Experts of a small language model: width 384.
Below are experts of layer 5 (counted from 0) of a mixture-of-experts language model. Rows are named router (the router's row for the expert), gate (a neuron's input weights, with its number), up (a neuron's input weights, with its number) and show model dimensions 256-383. Each number is 50 + 12 x the weight over its row's rms, rounded and kept within 0 to 99.
After each expert's rows: "gets" lists some tokens that make up at least twice as much of what it gets as of all text. This comes from a sample of Wikipedia text that the model never trained on. Tokens count by the router's weight.

# expert 5
router:59 44 64 52 45 41 48 51 75 63 50 52 26 50 53 59 70 30 43 58 47 43 55 87 60 62 60 42 63 35 53 46 51 47 63 57 52 37 69 51 38 49 46 46 27 48 23 28 52 40 37 46 48 51 40 48 61 62 46 80 66 57 61 62 25 44 58 50 51 50 51 29 53 38 33 46 70 36 27 51 60 48 60 70 54 57 75 48 21 68 44 53 67 58 32 41 50 40 54 60 66 37 61 53 69 65 48 46 40 66 49 54 61 45 34 44 43 40 50 26 59 57 60 52 42 63 47 58
gate0:39 59 55 43 45 64 36 66 54 54 37 60 35 69 42 48 48 30 54 35 51 47 40 37 71 58 40 36 51 53 68 45 47 47 70 52 43 40 59 44 50 25 32 69 60 41 42 61 47 60 70 56 34 66 39 47 55 55 66 34 40 50 47 48 38 58 41 56 53 57 33 21 55 64 70 35 43 36 64 58 62 64 67 53 50 68 84 48 43 59 56 53 51 51 65 62 48 59 54 35 35 70 40 48 66 51 53 42 32 51 38 76 52 40 27 42 39 41 53 65 29 32 46 50 61 39 36 70
up0:35 48 46 33 52 65 35 60 53 61 30 55 44 68 46 42 52 48 61 25 35 63 51 37 69 51 30 41 56 36 59 51 44 43 62 55 37 35 52 54 47 37 38 50 46 46 59 60 44 71 63 54 26 47 41 56 39 58 68 49 32 45 58 60 55 66 32 56 55 42 38 22 34 44 52 32 53 55 57 53 51 59 71 29 60 69 78 45 57 60 53 59 58 44 63 74 64 67 41 39 30 66 44 45 64 45 44 35 41 52 48 73 52 58 42 33 45 41 54 64 43 32 46 45 52 55 40 56
gets: " the", " in", ":", ".", " a", " The"

# expert 9
router:47 68 51 54 57 70 39 58 41 68 35 58 59 49 61 74 40 61 21 81 40 19 48 50 54 37 80 43 33 61 40 61 57 53 58 55 58 47 60 37 50 77 39 72 45 26 46 50 58 46 60 44 60 37 43 54 57 52 54 45 85 66 35 36 57 55 40 47 40 49 52 56 45 76 33 39 51 75 51 43 36 48 27 55 44 69 33 48 29 41 44 76 58 70 40 47 39 58 52 54 65 44 49 46 61 57 49 37 56 73 37 55 44 50 45 64 66 34 46 68 63 56 50 48 49 45 46 50
gate0:60 37 56 48 69 58 68 43 45 34 70 61 49 46 45 49 41 38 36 46 43 74 33 47 46 42 46 34 80 48 37 56 49 52 24 60 55 42 48 59 59 61 54 34 32 63 57 56 48 56 55 38 49 73 62 38 40 48 47 45 51 27 67 53 68 55 41 49 63 48 43 56 53 43 77 58 48 51 57 40 57 50 46 42 38 56 74 39 48 58 66 49 42 47 57 42 62 33 54 52 54 69 63 39 31 37 55 54 50 59 49 46 36 72 40 47 62 46 43 63 36 26 53 37 43 46 77 35
up0:33 62 50 55 37 43 33 54 56 72 31 28 48 50 44 60 59 64 61 54 50 25 63 47 50 62 59 59 19 47 59 50 63 51 75 41 40 60 50 34 44 41 45 72 65 37 47 54 57 45 41 63 58 14 40 56 57 59 48 61 51 66 35 53 36 45 57 49 43 48 55 40 49 65 29 46 62 54 38 59 47 44 53 63 60 50 21 54 53 42 44 46 56 57 41 63 37 66 43 43 51 38 39 69 60 62 49 45 50 26 53 56 56 28 56 52 41 51 49 32 61 73 37 66 55 46 29 62
gets: " and", "0", " to", "1", "3", "2"

# expert 10
router:58 70 58 48 56 62 82 51 70 57 39 32 59 70 33 71 65 33 54 51 50 42 56 61 61 59 51 50 51 54 55 42 29 34 62 40 54 48 56 51 43 54 59 54 58 57 50 51 36 34 50 41 48 40 66 35 80 34 37 40 61 54 50 40 74 36 41 30 45 49 53 63 73 53 54 40 34 50 53 48 77 49 41 40 50 54 32 36 50 48 31 38 62 63 34 56 48 51 50 48 47 47 43 59 52 37 56 35 46 53 47 29 68 51 61 62 43 57 48 83 41 60 42 53 69 56 72 69
gate2:69 43 38 58 48 42 44 48 45 50 60 26 64 52 42 58 28 41 59 27 35 43 48 52 53 41 27 54 46 53 47 55 70 42 54 46 37 40 59 53 54 59 61 47 45 68 66 69 48 47 58 54 37 59 63 54 56 62 38 47 37 44 65 41 51 60 23 52 50 53 54 60 46 54 62 67 45 78 36 52 89 63 77 49 70 34 57 41 46 49 48 36 58 43 50 49 50 33 36 46 63 52 42 45 50 32 59 51 49 53 53 42 51 46 35 68 75 38 52 46 56 49 61 52 57 56 54 33
up2:72 53 45 55 41 51 54 46 41 48 57 29 53 43 38 64 36 42 64 26 37 45 50 48 61 41 36 58 39 50 53 53 70 39 50 45 41 42 50 45 54 56 65 53 49 69 55 64 48 44 55 53 30 59 66 53 61 56 30 57 45 46 58 41 48 60 34 46 63 46 68 63 47 48 52 62 47 77 33 48 89 65 79 46 73 40 50 39 39 45 46 39 54 51 43 43 44 40 42 44 65 55 44 53 52 38 63 61 55 55 48 39 56 41 34 70 76 39 58 58 57 55 62 50 58 57 59 34
gets: " |\n", " of", ")", "\n", "0", "1"

# expert 1
router:34 37 35 41 44 57 43 65 62 52 58 39 31 63 52 48 64 51 44 59 46 47 40 47 65 44 57 23 43 52 39 57 44 44 45 48 68 37 53 56 30 47 54 38 39 37 39 46 43 43 48 51 46 27 32 51 30 33 48 62 48 64 65 35 58 37 65 64 57 47 32 54 46 58 59 52 40 61 66 50 40 41 47 46 54 57 34 48 60 36 56 56 53 34 46 57 62 54 61 59 69 45 58 43 49 40 34 36 31 65 70 57 56 60 42 59 36 52 55 50 55 55 29 52 40 40 69 56
gate0:60 67 56 49 26 74 73 41 34 38 50 52 56 38 65 50 63 36 32 58 47 29 36 85 42 54 57 39 43 47 66 57 34 55 57 52 41 50 63 64 72 60 75 58 15 41 78 62 40 61 64 59 67 68 63 38 64 37 44 63 59 29 55 54 75 57 65 48 40 52 38 35 60 52 52 43 48 51 45 50 37 61 52 43 48 46 44 65 33 42 30 56 65 70 53 57 45 43 71 46 41 46 50 72 39 39 65 51 42 59 63 86 63 75 60 55 60 41 54 49 55 47 48 61 56 59 64 35
up0:57 69 57 44 32 66 70 41 33 42 50 56 57 47 66 52 61 31 29 62 43 28 37 83 40 48 61 44 46 46 61 58 41 51 67 60 46 44 62 65 76 60 61 64 24 35 67 59 38 61 60 59 71 59 68 44 64 33 38 65 64 39 45 50 71 59 66 43 47 51 45 30 67 57 47 50 55 62 48 49 46 61 51 46 54 50 45 62 33 42 35 53 66 66 53 61 50 50 71 50 40 45 50 66 38 31 62 49 43 57 57 79 54 77 57 54 57 34 55 47 53 44 48 58 48 62 67 34
gets: " ", "\n", "-", " (", " |\n", " in"

# expert 21
router:43 50 38 64 12 40 63 62 54 53 43 45 45 59 61 66 45 52 53 72 43 63 58 49 50 32 40 51 52 66 53 59 63 36 58 55 46 52 48 58 51 54 49 49 63 38 39 20 47 55 42 41 27 39 49 48 60 54 50 62 56 68 46 52 35 71 49 45 53 78 68 74 53 58 37 44 30 67 65 44 54 42 40 61 43 46 39 34 55 62 53 57 48 59 49 75 30 51 66 69 41 53 51 62 47 48 32 53 35 57 41 55 42 36 50 69 57 57 51 79 54 58 41 49 43 58 44 53
gate2:42 31 33 39 42 47 22 48 50 57 39 46 53 62 50 41 55 53 63 29 41 31 55 49 37 61 39 69 45 66 43 43 82 34 46 66 63 45 55 61 53 34 45 55 35 58 48 55 52 46 68 56 35 57 36 72 40 48 59 64 44 18 55 66 51 52 50 54 39 58 53 55 60 60 66 45 47 44 24 64 39 45 51 53 63 57 68 21 53 43 48 64 65 30 41 55 49 54 55 60 74 53 56 64 26 69 49 58 41 28 42 50 47 37 42 44 40 52 57 54 37 37 45 48 41 63 32 45
up2:57 68 65 60 57 41 80 61 42 44 60 51 47 33 49 45 53 42 43 64 57 66 50 53 59 41 50 42 62 37 55 58 26 67 56 33 40 65 46 45 40 67 55 37 59 53 54 41 42 55 42 57 66 41 57 27 57 56 44 38 57 80 51 42 47 46 47 49 58 45 49 39 40 41 36 60 59 49 73 28 59 57 44 43 41 48 32 58 50 62 57 46 35 65 58 35 62 50 39 39 35 47 42 31 74 34 53 49 71 79 51 49 58 67 44 59 55 50 51 45 56 55 49 47 68 43 59 56
gets: "0", "1", "4", "6", "5", "7"

# expert 19
router:24 72 47 55 35 61 36 57 56 78 35 36 41 53 40 50 18 46 56 40 54 57 39 57 38 48 82 44 33 65 70 31 49 45 53 41 62 34 57 38 46 58 48 44 59 52 45 39 43 41 68 52 56 26 33 58 50 39 33 39 79 64 40 20 38 48 38 61 40 43 62 77 54 51 43 53 39 37 71 43 53 39 47 69 41 61 40 53 64 31 32 64 35 54 43 44 41 59 63 47 42 52 36 60 57 59 56 60 58 53 48 59 53 34 53 79 50 58 47 49 47 47 40 53 53 57 63 36
gate0:56 61 65 67 50 40 47 51 34 51 64 55 51 45 52 54 69 72 55 43 48 52 39 61 36 52 58 36 36 27 34 48 57 39 44 62 45 65 43 66 49 33 42 81 69 55 55 54 42 72 55 59 35 50 46 40 65 41 59 19 28 60 58 50 45 45 57 42 51 35 65 38 41 38 32 58 38 57 23 48 23 46 62 47 50 46 56 52 55 54 64 33 58 52 62 53 31 50 38 46 33 61 36 42 38 45 41 51 33 46 42 59 59 44 47 47 52 61 58 42 31 62 55 47 74 38 67 60
up0:61 40 35 26 48 59 54 46 60 45 41 49 56 53 50 45 38 21 51 58 53 59 62 45 55 49 40 59 62 86 59 62 50 57 57 32 47 38 60 42 41 69 58 25 30 38 45 43 57 33 57 39 63 57 58 56 42 59 40 66 75 41 51 60 51 55 47 42 47 77 29 59 62 70 66 45 66 46 70 57 75 59 44 53 43 55 47 55 42 41 36 52 37 44 37 53 66 51 64 54 62 39 73 58 59 51 59 47 66 56 72 52 36 55 59 47 47 36 37 51 67 35 53 56 25 69 37 41
gets: " ", ".", "–", " by", "s", " from"

# expert 4
router:19 65 47 49 61 57 42 50 62 88 54 40 54 58 67 63 32 63 41 45 66 48 43 53 47 46 58 30 53 36 65 33 38 54 55 32 69 37 42 44 55 74 56 45 29 34 40 48 46 15 57 57 61 28 46 49 53 48 43 56 75 71 44 27 33 51 43 41 42 57 55 56 67 33 41 58 43 54 71 43 67 33 39 48 56 72 47 57 51 42 27 61 34 44 49 43 64 52 67 53 60 51 46 47 45 38 46 65 41 51 59 35 60 44 47 67 47 55 47 47 51 42 54 60 37 65 60 38
gate0:72 40 46 49 41 33 47 59 48 45 57 53 67 38 32 34 49 44 63 27 32 48 59 69 59 32 42 54 48 66 32 69 68 64 56 56 40 50 52 52 59 56 39 49 42 68 54 43 61 54 47 46 66 54 53 53 54 69 69 59 39 47 51 47 53 50 27 44 58 58 58 30 37 64 51 64 72 57 47 36 56 43 51 65 56 35 60 79 73 52 56 71 60 44 53 33 46 62 43 39 42 51 62 29 40 47 39 50 38 42 50 69 52 64 38 49 53 44 31 39 48 53 56 50 31 48 31 55
up0:78 36 56 53 42 35 61 61 48 62 61 34 78 32 30 59 57 60 58 31 47 47 56 64 50 42 67 34 43 47 35 62 60 43 43 49 52 55 47 64 45 67 51 57 46 65 50 56 51 45 47 42 84 49 40 49 55 62 57 67 61 54 39 47 50 51 36 27 53 56 63 58 50 38 51 60 67 53 43 36 54 44 62 59 53 34 58 68 52 53 38 73 57 53 50 31 63 65 45 35 60 53 54 38 35 49 39 55 51 36 36 68 60 66 48 60 46 59 34 25 51 50 62 42 56 50 33 42
gets: ".", "-", " |", "|", " the", ".\n\n"

# expert 13
router:42 72 40 52 52 52 46 65 75 69 47 67 59 70 34 47 46 65 48 64 43 46 47 60 68 41 62 30 39 48 47 48 54 49 51 65 46 46 50 72 32 58 66 41 52 37 41 43 33 40 41 34 36 43 44 37 40 69 48 76 61 62 47 40 56 43 47 55 27 55 37 67 52 67 50 59 39 58 59 50 54 38 70 47 52 57 26 47 52 40 39 41 47 60 58 51 58 45 55 72 53 34 38 61 43 42 65 48 51 47 51 27 41 26 58 70 32 52 42 64 29 37 45 47 49 43 69 53
gate0:49 61 49 43 66 45 40 47 65 50 56 43 70 55 62 40 43 41 37 45 49 56 52 43 24 55 37 65 53 59 51 75 66 52 51 44 62 52 41 41 75 58 33 41 35 41 41 72 59 42 55 63 44 32 50 61 25 38 52 52 42 65 57 55 42 45 09 56 48 64 41 36 61 40 69 43 67 66 46 50 56 30 50 59 78 53 45 55 83 61 45 55 60 36 47 61 25 39 39 58 56 63 59 35 40 37 43 45 45 38 65 55 35 47 23 28 46 29 33 41 65 36 40 63 56 53 37 71
up0:45 42 58 41 31 67 56 47 39 37 53 61 46 47 30 64 49 44 60 48 60 32 36 65 57 47 70 42 37 40 42 26 42 46 56 53 43 47 55 58 35 48 66 59 52 42 48 45 50 77 28 41 56 66 39 28 60 58 30 61 55 42 47 37 56 52 72 35 56 43 51 59 28 56 35 55 30 29 43 47 27 58 47 49 30 36 59 54 26 45 62 49 48 52 39 39 75 61 53 52 30 53 51 57 70 58 46 52 54 56 48 55 63 51 66 46 54 60 54 52 54 57 55 39 39 44 69 28
gets: " (", "|", " |", "-", " |\n", " that"

# expert 0
router:55 62 51 41 47 34 67 56 44 61 56 59 45 32 42 48 40 33 53 63 60 31 40 48 48 55 49 49 51 42 47 31 46 48 35 38 39 43 45 49 43 51 34 35 61 58 37 60 42 51 45 55 39 35 65 53 69 46 48 59 69 31 61 58 36 62 42 47 77 43 59 53 56 29 55 35 50 53 59 49 48 44 56 48 41 40 66 48 26 56 40 19 40 40 57 55 34 49 52 38 52 58 52 50 58 38 58 54 50 42 37 38 66 48 43 58 56 48 48 58 68 57 48 50 59 51 53 39
gate0:53 45 48 40 71 25 35 43 40 48 57 47 75 61 56 44 37 49 64 40 65 56 46 47 70 43 48 30 50 68 51 62 63 36 42 82 75 36 35 40 77 66 55 44 48 55 54 50 53 68 47 51 55 64 38 51 45 65 44 62 36 49 48 53 73 58 22 43 33 63 40 28 55 55 50 37 59 59 57 76 49 40 50 34 52 82 56 43 49 53 42 43 53 46 59 44 41 61 62 45 68 52 46 61 60 43 59 55 42 42 61 42 47 42 44 32 47 26 44 71 49 33 45 31 35 32 41 54
up0:49 46 45 53 38 66 44 61 55 52 36 60 21 39 45 60 79 44 34 48 32 53 42 58 43 55 53 79 50 22 57 44 44 53 59 20 22 69 66 39 14 49 67 54 43 52 55 47 57 21 57 65 42 51 43 50 51 41 55 35 55 57 59 41 42 38 71 45 68 46 58 48 37 53 59 63 35 48 34 24 52 52 44 65 50 35 46 62 52 62 65 51 54 50 45 46 50 33 30 49 31 39 63 40 42 51 31 32 40 61 58 63 50 69 48 55 51 57 45 14 62 53 59 63 51 55 43 55
gets: ",", " of", " was", " is", " as", " in"

# expert 23
router:50 50 70 55 46 62 36 48 56 43 52 58 46 77 50 64 39 64 41 60 60 48 46 45 39 51 70 39 51 84 71 55 52 34 52 44 55 50 65 60 43 24 64 58 57 72 55 49 50 34 71 37 23 63 60 23 55 58 49 53 45 52 42 52 56 25 53 52 31 74 25 46 34 47 37 45 50 67 51 42 50 64 14 68 49 45 31 50 41 58 44 62 43 57 44 61 52 47 60 62 39 47 38 72 67 58 32 37 42 28 47 38 41 36 55 61 31 38 49 63 32 70 43 23 45 53 77 53
gate0:57 44 46 69 39 53 31 38 70 64 63 40 53 36 64 54 41 44 32 41 53 65 34 70 52 46 47 52 72 40 42 55 53 59 68 47 56 43 62 64 57 52 61 45 43 60 59 62 64 29 54 65 52 40 73 64 38 43 52 56 40 42 36 38 46 43 38 32 63 40 64 52 28 51 46 67 63 46 32 35 56 54 60 54 68 72 48 38 44 58 54 38 61 35 49 71 46 56 68 39 33 27 44 42 51 42 64 43 51 33 30 52 35 54 57 34 56 57 47 55 45 45 51 57 36 52 44 55
up0:51 55 58 60 36 71 30 48 75 58 51 40 30 45 53 53 48 53 45 67 46 57 47 48 54 56 51 48 55 37 43 63 41 29 79 51 49 55 55 54 38 49 57 46 62 50 56 62 43 46 48 51 46 53 31 52 49 50 55 63 61 61 45 30 59 70 47 57 58 59 74 45 59 49 58 50 39 55 60 42 37 47 51 74 44 68 43 67 39 54 52 43 56 67 35 73 51 35 52 56 19 34 37 62 46 33 48 43 36 39 47 60 48 45 62 58 78 47 40 35 56 39 48 57 34 43 53 45
gets: " |", " the", " and", ",", " a", ")"

# expert 12
router:49 32 65 44 54 58 54 27 24 53 54 59 32 37 55 54 42 51 53 34 42 42 52 76 45 44 49 48 57 38 49 53 54 50 33 49 51 50 59 52 66 56 67 70 48 54 68 63 49 78 62 37 40 64 50 48 65 47 60 53 50 46 39 58 36 43 71 46 79 49 58 41 52 53 60 64 55 48 36 75 54 58 29 23 55 43 37 62 46 44 59 41 63 66 45 31 31 54 42 42 60 41 45 60 45 54 43 69 52 29 42 27 39 71 67 37 55 29 53 30 52 64 67 37 61 53 48 41
gate0:48 48 51 55 74 41 43 39 51 49 78 68 37 39 63 41 30 26 66 67 51 35 41 35 80 40 48 56 51 71 56 53 49 44 68 35 53 54 63 36 68 34 40 63 62 67 57 53 36 54 49 54 26 55 67 36 39 68 42 40 38 33 57 73 43 36 44 63 38 49 30 50 56 51 64 11 47 51 48 50 68 50 62 52 38 43 53 67 41 51 58 53 40 45 42 70 58 23 56 56 48 53 49 47 51 43 57 54 44 47 32 47 41 45 63 31 38 62 54 56 43 55 35 63 54 58 44 47
up0:48 44 47 55 28 54 60 66 52 47 29 20 67 56 43 59 69 80 31 37 46 65 67 70 25 68 52 32 55 33 45 47 52 61 34 71 40 49 40 69 37 66 56 34 37 42 46 42 68 46 45 45 74 43 38 59 60 31 65 64 60 55 45 24 58 62 48 41 53 56 72 50 36 52 35 85 55 51 48 57 28 54 42 51 60 56 48 35 59 54 46 49 67 51 57 37 50 85 41 43 48 58 52 52 49 51 42 44 56 49 58 52 56 50 37 68 66 39 43 42 53 43 64 32 52 44 56 56
gets: ",", " and", " was", " is", " in", " as"

# expert 15
router:53 45 50 51 34 37 62 52 37 60 43 50 64 36 64 67 53 35 46 55 42 45 66 73 48 47 59 27 31 44 58 50 50 63 54 49 52 36 37 48 44 75 51 49 50 42 50 35 52 44 55 50 35 31 41 66 80 39 44 60 39 58 46 30 45 65 29 49 68 38 67 49 49 52 64 53 57 51 63 51 49 29 48 52 55 53 41 38 51 49 54 73 58 59 71 38 33 33 60 51 38 54 39 62 53 46 62 53 28 53 47 44 81 29 50 78 53 46 56 61 42 60 46 44 67 54 25 61
gate2:25 44 42 53 63 32 37 35 50 70 50 71 60 46 39 56 59 68 86 52 51 29 40 35 54 48 65 73 51 68 53 49 63 56 43 69 45 47 40 31 35 50 48 40 67 31 56 47 68 52 49 33 55 43 08 56 34 44 45 37 26 39 33 34 73 40 58 69 48 58 53 63 46 50 47 41 64 37 27 54 31 37 47 57 55 58 53 48 68 50 54 35 51 32 61 54 45 46 44 48 47 63 55 51 69 50 65 49 62 42 63 63 41 58 45 38 44 49 56 50 44 40 45 47 57 48 59 47
up2:22 36 40 57 61 26 39 37 46 74 48 63 67 46 40 57 64 59 77 49 51 28 33 41 61 53 70 67 50 67 52 44 57 53 42 61 42 50 41 28 25 46 42 43 67 34 57 46 66 44 48 26 60 41 14 56 45 46 53 33 24 48 38 39 65 36 50 77 43 59 44 65 46 46 43 37 57 35 26 56 36 35 49 62 57 56 49 52 66 47 52 37 48 35 62 51 40 46 44 52 47 63 59 55 73 52 67 52 58 41 60 50 42 48 50 44 38 46 52 53 44 45 44 43 60 52 54 45
gets: "20", "19", " to", "2", "1", "3"

# expert 3
router:34 65 50 61 42 49 37 53 34 59 70 64 46 49 64 48 30 70 80 56 40 46 41 42 50 38 69 70 55 58 57 47 51 52 27 60 41 27 62 62 34 51 66 54 37 44 32 46 69 47 32 40 41 60 49 49 64 73 61 62 70 41 63 32 46 43 26 63 35 84 46 42 28 42 59 59 40 51 75 62 40 51 59 72 39 68 64 38 47 57 42 48 52 46 45 58 44 56 68 48 64 53 52 61 52 63 35 51 59 42 49 45 57 36 50 72 59 53 42 64 44 52 55 39 54 50 43 59
gate0:37 45 42 57 48 41 39 49 40 69 52 44 46 53 64 45 56 26 55 52 14 49 49 55 44 49 42 35 62 60 53 56 77 45 50 75 57 63 32 51 51 54 63 48 47 58 77 39 39 47 46 53 54 63 52 36 55 41 70 69 58 48 50 66 67 64 31 35 43 54 41 48 44 64 54 52 49 45 56 56 71 21 54 72 43 47 46 55 59 60 38 38 52 51 70 77 42 37 22 62 48 38 50 57 49 48 35 42 41 64 47 38 55 47 64 57 80 44 56 50 66 43 41 47 44 51 63 59
up0:38 59 51 61 34 54 41 43 28 60 52 44 54 45 60 41 45 32 56 52 32 51 45 47 46 46 44 39 54 62 59 47 77 35 46 63 62 64 31 51 48 45 52 54 43 70 70 34 31 50 55 43 63 68 56 45 68 37 68 60 61 51 49 67 63 71 30 37 37 54 52 62 48 57 46 48 36 47 53 62 65 29 53 71 46 55 43 55 53 54 32 49 38 55 65 68 43 47 21 68 59 47 36 67 57 61 44 55 56 56 35 39 61 41 64 69 85 51 54 61 55 41 41 48 56 47 64 53
gets: " |", ",", " the", " a", ";", ":"

# expert 20
router:53 53 53 54 48 34 44 70 78 60 42 58 31 71 43 45 16 58 57 62 52 49 60 47 36 42 62 51 44 77 53 33 51 40 71 49 49 33 44 50 34 64 31 49 44 30 56 52 51 39 63 59 53 24 41 42 34 49 47 47 77 60 42 09 48 53 36 48 68 35 23 73 55 50 46 49 30 53 47 50 51 32 58 48 61 68 47 33 58 35 45 45 42 44 63 61 55 60 57 35 39 40 44 30 41 55 40 55 58 68 54 51 54 48 57 63 52 35 61 45 61 43 58 39 56 30 61 47
gate2:39 49 39 50 63 51 61 64 42 53 48 61 46 36 35 36 65 44 61 47 41 24 43 32 43 52 55 37 45 46 29 65 59 65 58 58 47 60 40 50 50 42 33 41 35 51 48 43 49 63 44 53 39 63 76 38 42 52 72 45 35 67 58 61 36 48 58 43 53 45 49 50 27 64 66 46 54 55 52 38 52 67 61 68 59 49 40 30 40 89 36 72 54 44 52 45 53 36 14 27 55 51 57 65 51 51 39 46 41 70 52 66 60 57 48 54 76 60 51 76 55 68 35 42 67 43 45 47
up2:60 46 55 43 39 51 36 38 57 46 49 37 52 56 69 56 35 50 37 51 56 77 55 66 61 47 40 64 53 52 61 36 32 28 40 40 54 41 58 59 46 55 69 63 59 54 50 55 50 37 59 50 61 38 29 57 58 48 22 51 71 36 52 39 65 53 40 62 44 59 52 48 73 42 39 59 48 48 49 59 52 33 37 34 41 38 58 66 50 14 64 23 45 54 51 53 47 58 81 71 45 47 46 31 51 51 56 53 56 33 50 35 36 38 47 46 30 42 48 18 41 30 64 56 39 62 57 53
gets: " ", " (", "19", "–", " \"", "-"

# expert 18
router:40 69 44 55 24 52 55 66 71 42 52 59 43 43 30 58 52 20 56 62 58 35 28 55 60 55 54 52 45 56 57 49 48 46 58 61 46 44 51 55 55 48 34 33 39 55 41 40 30 44 28 56 47 55 38 56 47 62 77 75 58 43 67 27 53 64 69 37 42 38 43 38 53 47 51 33 24 58 52 43 42 38 67 55 48 30 49 52 45 70 46 61 45 42 82 57 66 34 40 76 38 40 55 30 57 59 47 43 60 58 54 43 50 45 66 62 70 63 42 53 59 61 52 69 44 44 58 39
gate0:50 49 52 64 49 49 63 54 48 69 53 63 50 51 47 55 73 42 56 56 57 54 62 64 57 40 45 53 43 76 66 39 51 49 44 60 45 33 46 59 53 53 53 45 67 49 47 44 62 47 39 47 46 71 42 47 28 39 52 24 60 38 60 35 41 63 31 54 49 49 56 44 58 35 66 42 49 38 33 63 30 52 45 48 52 34 42 44 58 45 52 56 49 53 56 52 44 55 47 58 32 41 59 46 40 62 38 59 43 58 61 40 50 48 60 49 51 47 54 41 35 51 30 64 41 40 54 39
up0:46 46 52 64 51 48 63 49 47 65 47 63 51 54 50 51 70 43 55 55 55 53 63 66 53 40 46 50 44 77 68 34 43 45 43 62 43 29 42 56 53 56 53 46 68 49 39 45 63 50 38 45 49 69 35 50 35 33 51 21 57 40 62 35 35 60 34 53 49 53 55 45 55 43 63 40 46 39 29 58 33 58 47 50 51 37 38 45 56 41 57 61 47 57 57 46 41 55 52 60 38 41 52 58 43 60 42 63 41 64 58 34 58 47 60 52 47 45 54 43 35 50 34 62 35 43 59 31
gets: " of", " in", " In", " A", " D", " P"

# expert 14
router:43 52 43 51 51 42 58 73 77 72 50 59 46 50 58 62 44 40 60 67 53 49 48 48 39 48 60 32 41 86 57 33 67 43 67 51 46 74 44 54 49 54 43 44 52 53 38 44 36 47 58 65 39 42 57 52 53 50 41 53 58 66 40 21 32 42 35 63 68 20 48 67 52 53 59 59 34 40 77 45 55 18 56 34 64 69 33 43 67 40 46 43 38 54 50 44 41 58 53 60 36 53 45 36 39 67 50 56 48 58 72 48 54 39 55 64 48 47 52 57 49 47 44 51 60 45 58 52
gate2:42 57 50 67 51 20 38 44 44 52 61 64 55 43 31 55 36 59 71 57 52 39 40 65 45 29 21 62 40 62 62 55 30 60 26 44 50 61 49 68 66 41 58 45 41 72 56 44 45 77 45 44 41 80 58 46 65 68 25 62 59 57 66 59 90 33 52 38 47 51 41 61 43 47 62 42 49 59 41 61 50 41 51 52 64 52 47 53 51 56 40 46 43 42 50 33 49 57 62 42 62 62 54 38 77 39 62 58 53 30 51 53 56 46 56 55 44 29 42 59 36 30 57 47 45 66 42 28
up2:58 43 47 31 53 79 59 57 55 46 40 34 53 53 69 43 68 36 34 40 50 57 61 30 51 76 76 41 58 41 34 46 67 41 74 56 56 37 55 36 28 53 38 56 55 33 37 53 51 17 56 52 56 18 43 53 34 35 71 38 36 43 29 45 16 72 48 66 55 53 51 40 56 49 38 51 47 44 58 38 45 55 43 53 36 52 47 44 52 52 65 55 52 58 57 65 55 45 38 55 45 46 51 66 22 62 30 37 49 71 41 46 45 57 45 47 51 71 53 41 70 60 39 59 55 34 59 70
gets: " ", "20", "19", "–", "18", "10"